From a checkpoint of a small mixture-of-experts model trained on Wikipedia.
Size: 12 layers, width 160, vocabulary 8192.
Experts: 128 experts in each of 11 layers, 4 picks a token, a softmax router.
Training: a variant of Adam for the experts, 575M tokens.
Below are experts of layer 5 (counted from 0) of a mixture-of-experts language model. Rows are named router (the router's row for the expert), gate (a neuron's input weights, with its number), up (a neuron's input weights, with its number) and show model dimensions 0-159. Each number is 128 + 24 x the weight over its row's rms, rounded and kept within 0 to 255. Numbers have three digits each.
After each expert's rows: a language model's description of what the expert responds to. This comes from a sample of Wikipedia text that the model never trained on.

# expert 38
router:118120158120107118088147115103141078149119149124123092126138090100113145121139091143134109154098154145145098134114127143151139109141159180149135137109121125097161142152085139123114162148098157133160110129151169077139132087157169137101167142138129129084153082139113090093135159132130101141098169131140154134158139125116160140123179121140129086133099146139114140121091139118117161088112140114118153097114139156149122118096157112162121111071092141086167133146115083151150124105145141
gate0:131124135101142161147130143150128107121104157121122102147114117160118117160139127105107146159137121116154187122148157085125130122147135120088122133129145161115185120144141136120168095155158137115115166120136139141103103173127142120112128066125111130111129115112146105190160132113131151164135128151122177121102095121096142124093129114111133111130122128177154115133115169127125161170100124123136155105104132125114116191123111155103102137147135113171059090107116181083148161153124101
up0:133078133116116126128117113134145102130088159115123134134125121165127110187138121096114108141110108078154158098149141130113130117136171111082156145123091144124180137114149145156173106154158121144090184099149142131102108166134133149087121117120141135111117119103136110125144128124166143163149143130147135124104083141128153109108107094107127105152100168183123155159153128174114153148118159095127152088109113146101129173105122104117145111130134109116075134112102142132158166182112113
gate1:130107154136118113154132130133126118122115156142156118160129082077132110121100077092121117116108128162106127126151104123108131161153110108100154113112128098138121174088139063118110161124117090136136073146174124102121165121165107150103131124115124148118144098158135125093135143169180090116143168152115149155131073153115090110155144142135103127169151134153111114148116136149105139109075131144135142087159111119126111154107135124140135123137126132068175132127148097154152087122104141
up1:124113142121115135131127158148110125091136111128139133131124095123137111115133109132138112132128105155067130092124130144104125124121114110151100161132129150129114133099116116042141144154130123114126091179146106107115142129101102111118132164149147071149134112123130106116149127134132090163130136110142193104146085154147079127128161200204110113143149104097104112186123103139103160142128150129133101109164147127135109136150149145153151113134101173100136145148158123116131119071130124
gate2:104113133170116132160058091119145100107110142112116140164132134174138118133129164147135125114119093095109108154107104135144152126111158124118122133150134138073115167173135130133116131114114117122143139145161161159180113085142144175138124132155130112151099116141114118127110122077132149152119093128112092141096135117113140123097097136125117129154143117124120104069121158094141143128146119146061119120125134100154138149126107111143132133110205086165141072118099141139107079118135102
up2:091117141123142128176078151126146140121138170114118136155090106182142106140175127158143108114139117110105121169168116117116116146121159159134095105176134157105141151177121107138126105156136149113141139128135130147139107116130135153085139145148124111157081089129110189135105147087136160129145101121116092133136113139151119101156097104146102107146094154136100155112096183123089154135150168103112112120129111114158114108102105099135142167142142095144134106131090142079115089126119113
Description: Prepositions and "the" introducing locations and extents, such as across, around, near, within, throughout, "east of", often after verbs of movement.

# expert 1
router:147120098128106108188127121170110147153138140186182090167129091147123084127120154157131135112108153138138149105121100156108164111117128128133156148155126134136087118121136140168130145120149140090108153149142128150134161130101123083116063110148135127108125163103150151109156152168117102113162102139097135192138114110143112104094126120134134132176132153144120106148162091141129152123140186166097138144126120168140111112145117134158114148130143105137119112124121121160111124120130191
gate0:123071123146139103114164142162112121154104126110119148135111118150096116122117123118099113135092127136090118145122111128137146129111144155097109164085135136142129169102140118122109113134146124099159121138083097166156109103119120152085130110147161137122145133148134105142111087110112123187122154160152130105158134121099126117117135113119115097178164104072138175099137141155087112147177128098168124152130172099136130097136160139142142133110133123106108174092086072148071132154139129
up0:131091162164121132120094137141146133122120120119159114124150118087119091141114149092150165094126134155118061168102159113118167139153159137130113180089125161145144134166145138145118124130163127126132143117137124154201148133124089123131131118136138085146107108151110114113116127117105073164143130110130151094163125129100142142151111099107123096111146135115132152162121113142136121130149116128164167154103088158122112096136131165097135064145105067173117140124076130130130126148117130
gate1:107186155073176132115155154149078132105154163102183123118128122127154111140109108156142171152129143124152124093154167154147146145124131136159114113183109163160130118120138101120111125139129185119103146150144136127146144149108147087143114165158173129084126132144111143150152109138121128108168123088099116176128157100085066125130116105104124095114163138145118147136127105158126111139136133129118125133138114153160156131144128136090110152147139124132159113181156114143118147095136139
up1:141085157078171111144130101107123105150086129172156114098127110136135171132084103091142158142091100151160111115145107137115165144126159128133109183138082154147110072111150080139124102134177152161122138184106084129133102122114107123132128100128146140121096134140118096106151129147129127119125125119123160167175118124147123141178122138083132110160143129166176120125130160134114137145124149136123100121144136108137159113129151156120165189107119125134137097141117115106111117106124151
gate2:129099177145118107114126103134131145148105100156140127127114128143099171125140141118130108163115135146132099151115140140107141126146137159121108156168184106117113138082129084156147124113175084157126075099139136179100112138141162132103138102122138162132126144122090132149156145089127075111152107113156130137129143130153113144147118089164146145120071088131143078116150121131151146167129141127081088124177118087119112109168160121132150141114131121131140127098157171118170161124135103
up2:128141098115164148104130146101146135110136128122107130077119140116159102130132122135127125088123131088119143094169109108141107116132145116127145092090100147113120130196108179120112142120114162100134186132116147076114148116115104116156091134124130122102132101162149159112120112154141186154144150134098098103125121110107139118105139153093129118119165154110100166141146173143092091124118111148185174126071139142110142167120083146138129127121125141120108126149165076156135128153127150
Description: Country, region and county names and their final pieces, often after United or New, e.g. England, China, Namib-ia, Gujar-at, -shire.

# expert 8
router:145084112155102106146138118186178129145113190149194126128113144096107095145130110109123130126141104179113160141105134105119166088110141155125115118111146119123149104100100120155172173132127129090130140098142139129136124118122118138113144139151082141079153097145118139081134125137120112121126080106141136095167125098118141124103107139136146141114116154109137159139125109139136113113172170095068111131150152172132108126152167139149131126105132111121160128172139121086159132142168144
gate0:105135121137148115130159159090125085150132117098149150122089129150128115107110097093114081131090105103142117154119134170112154152146132140176126127097123127092089123113167110156093077113176137132120095173134086115148124118091158125115146141165157149111131118139135101129157146104145144156138138094163144159115102143139112123141139079156107116178163094119117140137130166147109151112129106118154154129130128109131130179095167142139160132137166170131093085127171112124127103096112123
up0:142141153132073181156109106124136145100118085132123143117117120099117142176153156122079161149148160151152129153127116071153126143157124128105105125127125129165159117147124151107171135120142090159126128125112128148090138142115120099105127113094117137132151136103162174120178113171108114101132133138125114125121144113123167143116112181131123104107125136144186133106103134089096111139105119104102122122187144132115184109123130119147165137067159113158188121123104109131128113102114125
gate1:100130158091152088129113144170123096129119139152130148112145099135146157108127143110105096144101155100151080099103146151079133160107129094176128123167104110093131126102135136112160138103129140156185126131134127139141106128130131099108096133140127140125168153073135107098133114079180153105155156148093132104136129166122138143124102136176147127109115121142093138068169160144105114136113134092124153138143159125113176113119156108158163132137137106133133081156113139155112123115126086
up1:119138142107141108118129145093122119162131130105087101131139146153146127107167152111154138108153116101108119141114151128123147157141103090133125123138095107121160149136124136111147161171132138103142135103083110135152142084099132090139094152170162123146147077141131160109103119162165116128146118125114125114129150068147138200119135109153156113121135152143088151106118151116118097160164093127144105129148162117124139082134123100120113140108102193163093107183109152127152149181108122
gate2:138112127093109154120163128138103117149106131111134143120100164114194128099125103141148094146123131127096109130112144156113140173141084123163157098123111099122106149075121126120081165112109138129127113134144136117126117114132104150120102160103164132152114130173070130124124142117147123134068120121158180121145118161154111148149150141100098068101112100153112087144125109109174121100090106100155124116136088143115134146073089120132119134113105170112131089155098129144102137139142157
up2:138092122151114119133103124101139169131098134152111155081112114142097131108151115073108112116138112132106122137116120120144135118113125161115151154131108119115129112132142144143137126168098105179120143091138082135132125144187131118155167124161105107117170143116138115150096102143149149120123138141170068142135198140108146130155113144117100164146129139095115146137171156114108119152155144148129126095183145144064087124159141096165142133167183112122138121134162137149161107134117157
Description: Words inside proper names of leagues, countries, offices and regions, and compass directions, such as United States, League Two, north, Council.

# expert 0
router:093112153085177129114095122125134134128108123095111160127135158139157133157135123203175098163121100114153125153127117159137139139119118133104106124164135163114104122116104120127136127133136160132115149133118086129091105161139129134109099103092168156160108104177135137100143120138122135148142110164153112136109161139101095095087124134146115124100129114149108123110135104129082123143134090156139082160160165136107137155095088166143090122134164088101135111138144102113134146073102083
gate0:130167099125093126131123133145150127152126104114143128125100079150104105121091119143131125172183130147137134082114092141133139123129142107142130144110125094102152161132156103141159088136144116117123150120129140135149126180090065134146081138138141134119133106135133120160103097166103083130140174110117163079168104126123166140121157140160126142150128166137152118147111112154116143108124100104136151128136162069090123158134130165082126131123146091116092179161109158099138116122162147
up0:118146165114095116138103137120134127148127078138127124123116101120092109141109114151135119158178130126142110114084091150165122131101134098140143116154131102113167156128142091155164077134152123111139129071160138157155128149092052139167079146116147124107107125175149118127091108159115106130160149115129150110165124119150129137126143124164129138146141157145120118159129132160110149122107101115143129133124175112101116134161138143113126107120138104091052203153119143152126121122139146
gate1:121125186132105102151105092123152187139116131121116113104134130121121172147130111110149089116116113128015125122154115123128119124143124116102115125149143147142116093133121114133131169117109109122141143119110151172121121128151065148110125145128121097078123093124181090116118135143151098126163103114163120136160130111134123100160161122104095104113120140083109150121157186110129145138128139122129125147090161130117119157121168132126120111093077146121091101126123152095117127137109153
up1:137145081120146167105133163129117098097151126161135116139134139185092114126135171145101145151149155131176144119150150115132106106104103130141138126120115133107109145144147139120101113138141159117118097156134110073143141121140166103135123109154122150150161105113105121158136126117124156155082155114064136148121127133104173168099089120153121132146147146185121095115061110152129146124098081139102157123146064137135106099146114155139152155146168138138150130110144098150136113141170112
gate2:131133134122113114126125141148121145135126112101137135068182120149110139120132103115118161132114121158102171130188090111159092126148136107173155074099101110121158156116147126082133136120122110141102153128082158104123169139096171114152103149168137086143127121125152098139111090128125132145171192121127134093122142136103123112091132117119128135120117153154175151151117099144149133088126100106097126110103141105135152089144104145136132135097112131108050145115140133145118085116144133
up2:088129116109116146117080151132157167115141121123136147106152116159134134144128114107115144141119103129103157129164116138156091103155121092183160112084099114116142121113117100119183136120134124164109160106115164145150177117112154064131097105174162099156126101150118125167121085124104130166167167130130129099112129112138128116091130112090135165131114142171161130128146111125124129064122092131099139130101108134133165095097108132142137127126114139144071177130155131101124120113131127
Description: Single capital letters or short capital pieces opening names, often foreign names, such as G in Gyantse, M in Mátyás, R in RSA.

# expert 40
router:088093147147167106112129156089126158122109151158130104143121167111120119163127144092115123157178119126184099119129112110139145136091136118130089163093104113143143131150115107112150108080161091139154141116131106125147122150099146143161128117173119097138140104162148129122115123127134157147152102114101132140107099129138145100098116078145156098109078134098134086133091141154120108135107158115049141153096149140114111131138086102156112162138114154101141118095107114108085131154121118
gate0:081128154114126114081106129157115134129143139118109100103135134096149114107136144124129123155108102125128101161141085110132088134124088126107135127153127104064123123096121119165143130128134125155099099155108130126107147098105101139141079120105122145105142151113180163116161126158091150099114178121123139168124083128149134113113107123192120154099110139126128137120148124110155145112146116078100116159112118112123152080145158142118125171091137150151116112167123100156069094140066124
up0:133140172129118125096109150137134116113095124146126116096181117084115132089093066118108106175128131108122135144127081133146121142107121129157086086118143146106127081168149127106147139135126137154116107132053134128113126131088101123121126167083173100125108134141148125100141112071120153102161129143120140150130105111114081093143123139147165103134152113097131138161102167141118154139157133107097115081162157128128148172099106101148117126140076108142121102130136138120139130104133152
gate1:143152089138106170121123117151143117088155146160118131128160102127119180096134111132121108084120155119134150144107123163128182153127174109133069114147123144135110123125135121130116109127156143112090096100155148103063136156151103153127106182112139127151121131107073113112088102107118140114178102134173155186135117133113134131126142158097137119145133133116126167087171132127108152109130117117057135111134132148142106092115121149138169146103129112116137117139092119138117135136169100
up1:094109126084141128131154158067104142170124095095122122127103119121147081144115132132117150152122138101113158142122145101158128120118069139116141123115161066121091139102123143132143167134069114188156151134130149123119139088175146084104121149140129140130146149162127158107153110107122117137095137144134111133095113113162128103136136143173149127099095126153142125125126114106102132179120132170150106112140175113117117147140080120109087173125152139140135136172154136118126082152145139
gate2:136120131083143095125117145141133096151138143129139138116109085098098075146122173123148154168156151136128081135140152111114142164143155136125093134110115151103072121135123112119103101079118119073064113132115118144182097111112109186111104105154115130112122113151127113136129122164137128131157143141134149116152144130120121146095146119099113108103123125118162125036120128160124165135137093079100102142126134116128086143110154128143133136122139121135159142138078111094097120134097125
up2:146117126178134124115135119098117155131132120132088107155166171144129158098089120137145116121099132141141105108125093129138119103132122097120184110142129127117143123141134103100111107172122105133139120091121142118102121146105136076123128129115156151118117136112150132133118089120128090124131114149168112146118095155163152081200077113172115178152146153131102208176092146155120114153114180140166146139123154126117155138118121176108111127110130118132129144122178145133159148119143125
Description: List dashes and first words of infobox or taxonomy fields, such as Species, Subfamily, Gender, plus word stems like inaug-ural, polit-ician.

# expert 30
router:147137098128122141123150093083116096135140136124095164153139160128117118091125121147161112132164177112133107107140170088123130125095168116102106171137143108188148168138122140146094160107151130139151137163127128103129135088144109096140106141118091137118112105153127099130080152126117121077164117153113111160105124126126116137138099159101116159104099179126109120088140115110103106150133162109094133095146162159098112117118135162092168151108101118137122160124077089128094104142136149
gate0:122075133115110127141111113125154080133116150124108162111136127159168154132153095123138044136128149154149152154114104192128131103147117130111114117125119089121127150145143165126113149118136083172102091114134156111142135149110083095135106167132119144148151103138153099145166107119141186126135118111140087130107145067124106104134093127159068123128114121112137146150124123116115132148125115105125158154133127125141160097122146135123114087175136119071108094131167106151124135142123148
up0:127112116134093106128147148090130148116157106124143125162113116070128124131144143130115175156108145107113153134133119083114096140188111132106190108081126105112111128112130134149138130121106108130148152154108146147090118110141130132116106153134075125108120111133129149151116127175157088157115167111126133124187144153110114128150109144167117194136154108144100114110112132150134160159103139106177154124104132170099136146114099126151105202110096144163111120157081137117114128120141130
gate1:124124134127146139121131156134111087097118157123132161114121127125126148109085123167127116122130089140120111169091130141130180135138132170119139112148127147099089139089169048158130092119108124146133159144187106123155139125123095099116134113142106177121111114144138152101154123146136087134144166130141147135180097149137112159115144156088145130110111127136120122161135174197134126136160123137134120123120143160123118102145119107145126146115115182090116131166121128128138112063089087
up1:130126127106142113118137107099119074095121133086109108102128132157154171136109077125110138161126079171132119110157136141122128090122142155135069133124140100070105123124171055105119104157129092112130150113162112114138135179175126148133149105141095108128091145101110179138168147158121123103074132131169134130143126129136085134129115151124153123153128109139123114146134142162165130131126119136140085117137142133087121149112128143116144175097122162127159115161159158116108131141103123
gate2:127115115130130132133094123127119106156100154122143160168097097133160119101139118138186130126143106131135102075111108126091145139149114162141130140154126129150135123109194139132114152138107157119145074134106190080132169126121102126136123109131151140137107107156142110112134122138107122137127118180095144162129140119145120160132136118123121099117116148193169095140125134137157136152129073093144084131155123163138074160106153148128133134106166137146092126122089120105128177071104128
up2:131103118120140133126099085137112089132140153127136147150085119134151137106144123155154120097150110147179116086093142122097128128137163157140089109178148104159140156119150145128109148111139146108159083131142195102153150101094107102143137090127163153141136128142172133104126117153114126143127116155098146130112153140142142162114139141116129131117122135178152097108146122144169120148099068083140107137143111156120073115099165124135137138119166103131092136106084133128105175105079129
Description: Labels and keywords in infoboxes, taxoboxes and tables, such as Authority, Genus, Coordinates, °N, plus verbs like born, created, launched.

# expert 44
router:133128165124151121099132126149159112170155133119118146138150122089115120120104125119114125149125128119173088141093108153130128137109142129112090133132137127118095091093151161153128075079158164156133146126170131129130166118129141094135091091101092167146159150104172154144133140111104157121095130123093138094129170110118128157124160118154076117139096123109067110128126128187117132165110089128172142111130133108114154134164133160161108166104142086140145134122137133109108172133144092
gate2:140096150125138131151125109117141166064091196102164141166135107108129139111159128126116119129112135147130185124134120155108116099152146159148107108110138153104114119090131133128108127128144134100134082121145166150147110110097087155117117145186136072107146107110099142137104153141168119158125173179129125114126119119138129114120139132079141103115135116131142144175151149124167159124120133143104107084105093077141131103136143161131101120101118099123137110105156104088107161143132172
up2:136119145113179126129120104094144159099092173087155120171110113112111137121156117123155107163109130132131176131150118130083100111134159135138119100125088136131118140095133117119119131124107136079129057118138159146145104093120096136114110128190160100107146123142122156155114153138120123186096120147108112092092133127096080146124146111122133098094146128114101136165178093147164158152145083145121110115113125099139123121123153125142113123099105091150144129112158110082127169122104130
gate3:125095100196123113120118104127111135110162089156160152111090113120158182097074114158122146124106146122128145115121091102133150120135119141142179163124140085126141091135108158136109139101140131146146088132134159118127195109137112113170143133148104110132151138135099147121092113093137110135153140089136075154124149121136153147115175134191109124123149151112126120138084141113137147144145156154097084146092117137149166125146137115133084088132154122138120146158174124139133122150141131
up3:135129134113096149139126137111122114145113143112151086159106228140080120143112144133164122131149168152131135171116152168121114120099107121161103076096171125123074145096131181164133129152136133178123136135142096106144141137102138122138117101168103142139130139153123111141145136140145111109143107095175139166145123134126076127151126179093124120177124118138145132164127145114125110144093084106146112121131109093133131109131152103133158146110125145124112090167115157134124131125084124
gate4:102170114155152128067122113146132155168133097130121128093124097152089118123094114144067138108153151148174090133120106145147117158117094125120163162123190110104130119096150057103111122134129179154119102136139135097146096090144116122115117128109117131139165125118161147122147112121125132126103113098129148169136138156127122127116164090131133176087124091115135108080111150146143104127134129155141113124144109163188128122092110150117157165137129113145139141144131117097137094118091141
up4:129115147113111158150124151185113111110116112127097114120128133162109152153112131123112080158121115123147120083139163156088138129143105133141120113151085126116169166103126135153154104115112167155141139157126166136131122116131140105194078112109153141124119096134110118119115115150130128159109158151136141105165098095129095115141147209085163128120126168119172170115092095144132130117153101117142143135114130167111146100147156129158107115123101135107148073133180116154135115129141161
Description: First consonant letters or clusters of rare names and words, such as B, C, K, Ph, Gr, in "Cruz Bustamante" and "Alexa Bliss".

# expert 37
router:122123108120139133148114174161131104129094141113138083138130158138086128116124135120115118135087115125126104119112123131172097129148114093093166112133097126152158109155106112150119090150088081097165140123093163150164154154116136119122127141117083115157153186118169122134128110137112115148115150156174139104159113146105093138158122128154161101142153134103112097177121118113160128159125112113149141080098148134095135124134152146145103078106109143169128140137090168163132131106188118
gate0:139153102107161165127114147119100144144136097125106115145153124111135126154170120108157098086131143120085170134105125130110157151112146119113131139129082149149103131131162082103131123123142110128143135128140143136120135118131123159102119154176136126144086135123176124085106128079120114127118159134136141147140139150153123220153130148109076125108107181158139117143136153131177137098144071093151138131160171192107134141151136124101124145145114139116109144129111148155128119089141084
up0:118113102174107131152097120077154118113128135135114127104082124178122107099159131120117149140146113146084100125162188118107163101087165118119139080112127131145155135111128126171150154143132154117161140111133134192143110125140080135164141157141152121108137128090141132133100108128102145164154142153146118137141106136097097113119114091138115115125118122068134100127158137146121112152154169149103124110099092117156152125099152122148119103148118130109117164107158156100090102182109099
gate1:191161189136118074138136111134106138106105081129135103164139098161117153174122132157073094163168112148115116095135106115159159118204121112153122154159118127095121120126144113117135128144159128095093130122103166091120096137138122156129163132130115156109129122113128136112130129151094102137152114122135155147166146126155170124121128094094125134130142141131137151130139087166090105136169128120105154118115126119122128104090184135108143142157120154157150149147141157109097112112137104
up1:130173150135155156171141123155137125095138126181118128116146096155135175103112144127135099130145153142148074084129150105131137130184129124157128127150102132104123136130138143100167114107174148152106116127105148122129116125136092140107104119160110131124110109135148109117138117186112093180095114163145147156142136119129134087121126151121175156158130119153110135107101087118133190135174110145172167101088121103142127106107176144100131135160116126160140144149107137083094096143131126
gate2:112112128082081177148122126125146147144105098140100134109135167087155097098101115136101119120148133138138124117137137162148121135139142079103145171132105147138099131110076130139184100121131116148157126141164155120127151137107130139144132128118094113168139143161127158136103127074123124197109138108108098138104113165126153184127134144142127108119102078143134149150089134126108141102138136120135171121108114107099141099080157095134125184130158120129166090148146111121125114089164148
up2:145150083093109161151138125145124146131112156137113091103089115133112150109130098135110156158169154129146134134159092134128125157155155089105167139144139171186158143102138143129139100179162163141145121151099202093121128100132160154141126120178139147162105156112144079121127136081136149176113123122145162122104110138136149115119160106162136126127111153136110120122147143131114188118101106098138144115145144119123100143167116090119144153139106094149156121137163122160127125146121106
Description: Opening pieces of technical or common words after the, e.g. comp, phys, var, interst-ell-ar, dyn-amics, plus city names like Boston, London.

# expert 31
router:170142107170163138162124101172142114114169134177151126128169099123110132116157129134157097063146145140097162132088129098155125120146152106126136101117145124156183125109146145145113161100113101121145133093113116110136172141092108137143119127149120144123109122127162101114085149124121133088109144078110137146090122139143117119148148097114135153145163060121112124110162142141175112136144170153100148118159112162147145104149121155097114137108133141172079139112121125163145132133151142
gate0:124131053130170142134141113125133128094139116138136127086171095123139148092129152132113132160158149163130156131130097132136136162113109138123075148210151074111126127145139145132116123117145107151186159144133148135155122184116163108154154108154115154129093118118157104093162126128105108161105127112114131146144172088123173156127138156133153108138149132136124130114124155170083138129094126142094110161110133127156095093137151109140104155127134117116162119110119132153128092110090123
up0:122141104142118145138114180084140145104128136119136089152153170140118115116118100122130104140156085126137077106120123146117121132123120147117133095122157127154096130106122136119139127146107114074178110076135100116158101133107108123121133092143123142104168124093138088120124148115146127118104114133104121122093109113159135098135123070123100128175113120148124188154132138164108136140155132126159138124094126159084130100127167178168156080110177112107147150159126109128094173083145108
gate1:097146140119126102161123074128113107150141118136134138088139155112138152102133110133113140070124147078143144100124165125084102147130127121136127137171141163146160178132148120146077121139144108118118091181126141124104179151117086140091142110132125098153156140138144164147131092135129147168144128095077149150128102090122132146092134173168126164166099125147104195106114144148155179149138142131128109131094129136129112168149119102110133132131116134109120124124096115152131158146141108
up1:123140070189144113140143102135103129140139159132089175119154145119119121124150078125136098104133170066158084135133110128143109124109139093109111144140130158138156106128114119086107106106108139137151137152103169120113142150134066155111130122178154105139151131100130144151167095099123128113105132138114143156110145141150152137114079116162116171158069127154154121150111089122129137110134132119171164128117126162169113103143118114114116163146100114106162147112116156132112149126166126
gate2:098138133149145132119101166139110088093126100135113133132141178135101140146146107126119106150112146111156121146127136142137172134154063141131167099187128146127150133104152162138138145110115117143167137126137129131159136154124123163103155149121163125121143127113114080089152108104156074083139123098131164153127091120162132191115066136134129172127114125135150138133138136098145135114122083144099140088126179097080135149131164129098082122109128120131145167141112124131152117133153097
up2:111129139098127106134138111130146127107130160110108136123075158130130131113092116094122146170106141129128123099111139139099088110119137146142113142083135104118124116149148157142090108110113115125113125153139128135116104104114140107144108122195110162118141111107069116085114119138128143151122111111173068104129141121085141126135136114126141152178116138080102135153112154170126099159116136160113135130084090166143161074106112136150105101171128137115139097104174131158100181079150105
Description: Middle or final syllables of foreign surnames, places and taxon names, e.g. -kov, -ster, -ron, -ian, plus nationality words like Italian, Spanish.

# expert 49
router:100132106145111128123088127114137123150127151142123170120103085103128162145114118108087151143135130092165117141126128110132131121093134141099130122135129098142132092122113108172125093141128176147139115086109117148120165100077144144133145086143140108170162153163129117110130100153113099150113132088086123172062158141112104163105113144136126164118136121120118084100144103155143108154126064184151115097144149139086162122141111114162140136130116100107176094132114107146140140090125119
gate0:139114119141139121093124149118126144113205112117160122123147086104134128108095110146116144088097140143165145152123094145093159107087122158146096089109129123132161159147164087134151103157131119150138103154121115123156111095099114143161125168115136080080117141141104082123156144113127142154106131137140122121125090127118129142100135169192089133154118137139099125146126131163125132182101126121122122106168163108105160149136128124116127144142149101085157120135170161144132180165122131
up0:107136131143137122164092135124141156103126147145121129101149143163132122122199113102121082092137168142126135133156094136133147125136169109121076103096158169131145122138116133177127131129148139135161157138083128115104144128123128116126155132113153154163144129137127122116120184147154118093121143137149129121173159138125138090168153141131101090094090140124166101106072165138082133085105113130095187146101184124125135137164118105113128135137141122141152158149140128121158108149162100
gate1:136147153106114118151111115140134135122144095102103165111113078131102119149085127148075105090121103136154139155110112099121127155143110124153151129175128122137104129115148140115141156113127151142161090108145096158142100110163127150120123110146140135127147108103150110090111108149087124202101114114130094134138139107123159133100165159136095099107119150133113135121121115131071107133124173141101123129162131138125157162198123104102174177101147122133123146122124150116081114163068144
up1:103117082124124102152152139137121110108129152063171101131132142122115112180109117136159183132142120062140109123136101116129122145159095142124137159102112103158154119154088101102142087123122114130107117145110129154102136088110139086157112125132147141134143085148163100131160118121093115161118118110159154093137147124113101137144172140115107151107125127121115102084110135156107161141152110130109146140094147156137152184124099136120110146128107172109116163175144137100112082171145119
gate2:132076115147103112106149083141084097129082151151127157106115117140138151115115135123089100138108164144111169123127075168102122118138102138154177141137145118112092100094097157127110152089107119161099160115091136110137101147106141139165103093130128145147155107143125140134115110119171114147112137129141114127105154114137106089071143098137115091195173102143124113080126130118144153137116118139135162118127114130165143110166126143125075107105088123147101128121117120156131142154162115
up2:107144159126150110094119122150126122106123179132117126038091102137120150117116115129089133158141157142059134141131103137132133107107111144154105146140120124132118125117086156119104149109133162172122135106073126128166110114117129155114039106149125145135175133144080174113116116135141161154106100119147126115131135133132113083103124136177109134141159088135110121109144130086128125125154150130157143154164137120108132121106184134146098089148117123145148150124102127130109135142112103
Description: Capitalized first letters or clusters that begin proper names, often in tables and rosters, e.g. Gh, Sp, McC, Pl.

# expert 16
router:147157145123143105081121103088088154131133166143124116089127134142123156095142113097120145144104081125111134139176139122142109124142118118129112155142116101095162100172122108106138134134136122158099146116082137104111139141148122124143092118138145136121115121157153103127158152139125137098153130097106151109099133096117131111100109086157109089094114106103095173155092116149116142109151136101086096083149161126139161151114074086132133158123134138121074115062121091102116110147140172
gate2:130112156111150152122130178122129145102109138152132103135116084085195144123134113124133148140138146113102136158134117091139152126154155131098058128111120120142157139106144156155102114094103103132129116110072140139109123134179145096171107094121146126134114120139159128084116103141139108109134138138151129189125113127134147114146115171170159150076117113182150120106124123107110103125122084099158085105108138106128078089107135151098134106095145114122080120112096112142128117144125127
up2:110139142136172151138129147134135106110133194141138125169136086046162119094123110132102138118152100126104118117099129121119178120169178132105090132101137121153137119069141152149104106067159092120143110087123071146122113135149130096134125089133122124133110121149107114128141124114161135142130156164077110122121110133134133143111105155134162147101134116128184099145152152112107128136132126104168127096169163103126124081102149122147130115113140120143124137077124134106110125134103128
gate3:133127156155106114132104117116129115111139094117138154121158118121101083101151123120139129120092136115099122136137140099112122191118153151098127102136087155143102096110146092132126137139117119138126128132126086111103127145101115137176151167110140091115129113111071128105089114139167104088161110127114136136139092096122148176151183168108116141107131140151149140119142134076150106075157127122073119124111127076092110078146102140105140125121127127100159097106110144117172088126166140
up3:128103165066136134128116133096114144167190133137174134154144122146102119135142107145094114127110116117161109133123109145160114054120133140133098147112121159129127095106102176132154140146143129118136159122134148102090129122173075136126097151116126136186112129110163149112124162146130144154085155132147121118108143151162135125161116106137121115137143180102131110141105143150067156131137148143117132107133097190122129125127091125124116137129115126169093099172156111126134140115088088
gate4:158166148113122126162119140132136099137140122190118133138139113149105132120151154173123119127124136149156114132174105121109150170118131098130163106118137158084140116124149172069131166140097126118132109117109139113060100143131134119095108129142120162112143046088108105103186089128139169146127132118129135121109124155108121134126159100146081104161140117129146124123101111134124183132116148133128105119129141140129148122098115082147126163064126126135112159115132122075103149132111127
up4:107090148129174140126097114114111171123135138114166121114125106087135180161088113093142115140125143143111134113088105154108136091095118103114119159092133131150126111149109102156134140088174169168110139151132112148142113127144137134142162165134149121199111146164136106126109133155134122115168115110111146169123155118120137142154105141117172155080139146142117121103164154121147131131156142147067115140149133103135123131152151126145152098201089135123158106159131132167149105109131113
Description: Dashes, line breaks and colons starting or ending items in bulleted lists, infoboxes and disambiguation pages, such as "- Recorded:", "See".

# expert 6
router:115084097134143161125143119143148165107128141127103128163120099125165106136135114169112122181090109119100180130147107166109148125104118159087177116116137108146157140116125140124143117114136132160117113150150119124132149095168130167137118100076111121103130175166105139105112148132097144113124131154135091131096090125089093108136111120087133121126171133141124153142134125082110145163163115167170119143102102088107154170154075138101132166147089110146105130138154131136159125156129129
gate0:099134132135151128121137099137150153125131140152155137140139140100130106106142102148162094114149186132104111097121134129118123150135137142125106128104092133162123154138121110121107161088162119136128149152139149138174103161115172151113176146090148101132168151143126102188125109127086100130137189167132134154153141124135154119116101174154109111096161152143145120097153093138085119124134093091165146093108101158152071129143112122115072155127151122123156110111136140168093151127110134
up0:147170125131121127143130156079109120111134132111104115125103120132135110163134119090111167142119194084152125121103148125141127138118156142133136167151103112179106154129110183133125095131118099147126153080127092122089123098123143067141123100132126131108112104142124117113125104145120139137134079129114120133113102174102133096175157109083146156144103123085134128077146125158137076150137154174123111140126150110081119126122161097148119124120110086088168151116132107100164099119129141
gate1:136169105129133141150124160146139133090149156153131110155151082137151154073096120140090149106137118127121106122154134108159147097091123142097136103132163094123145135163101146111140091124148113130077119097139149105127148172091120105154106107145111144117101165157112143111108101142136118193118158196123143142160106081165117084139111137109134130138130116085177108135118109124129186118120153166125128099147148110136133143144127127177099136105160117130121119143153132107105153143103154
up1:073103150109108140102130109113133089183115142167121118109103150118123148142168145096156118098106161146088097118145105164128107155115125105161122119114136160108177151120113146129116176151122129150127101155117152114115119094175129098101118121134140153156105130134138128158118163109116147147158089098155129150141123138106121177133167142148140122158087120103116117170109139117110133161234098111146129141121103113119124106107123153106171115141106123121084135104120131107142119125141154
gate2:151109118092114120087133113186125126138125149137130131138118106116161114118134122126155124113102164116100107143132107088091131157138161134117129103103128123137115137100200142119087109137120121131096147153136134105129071139118124202082136126139160133155152130064164126092159088133135158169161133083136141130146098153113139103115158101155112114137107148081143127103129141179105139136136148119151138147149162148122059131135126127118171144129071112132098129105139135128150133125139130
up2:136081137090116108089104129157152110117105122163143142133175188136152140103112089114122171127107094163157151136146124118123113170105148183155123147131151095114096134072152126100131123153088160150124125156176125127103112085096164144138121116128159119117150133161123167124120128107123160121118114125128080143122115079114109127129171167164165123134133122155123154133104149094103160142145132135125101152118105121172151149085142149110151127147131105114121159147147119119111157121177135
Description: Abbreviation dots and numeric pieces in coordinates, plus mid-word name fragments, such as .S in U.S., digits before °W, Yank in Yankees.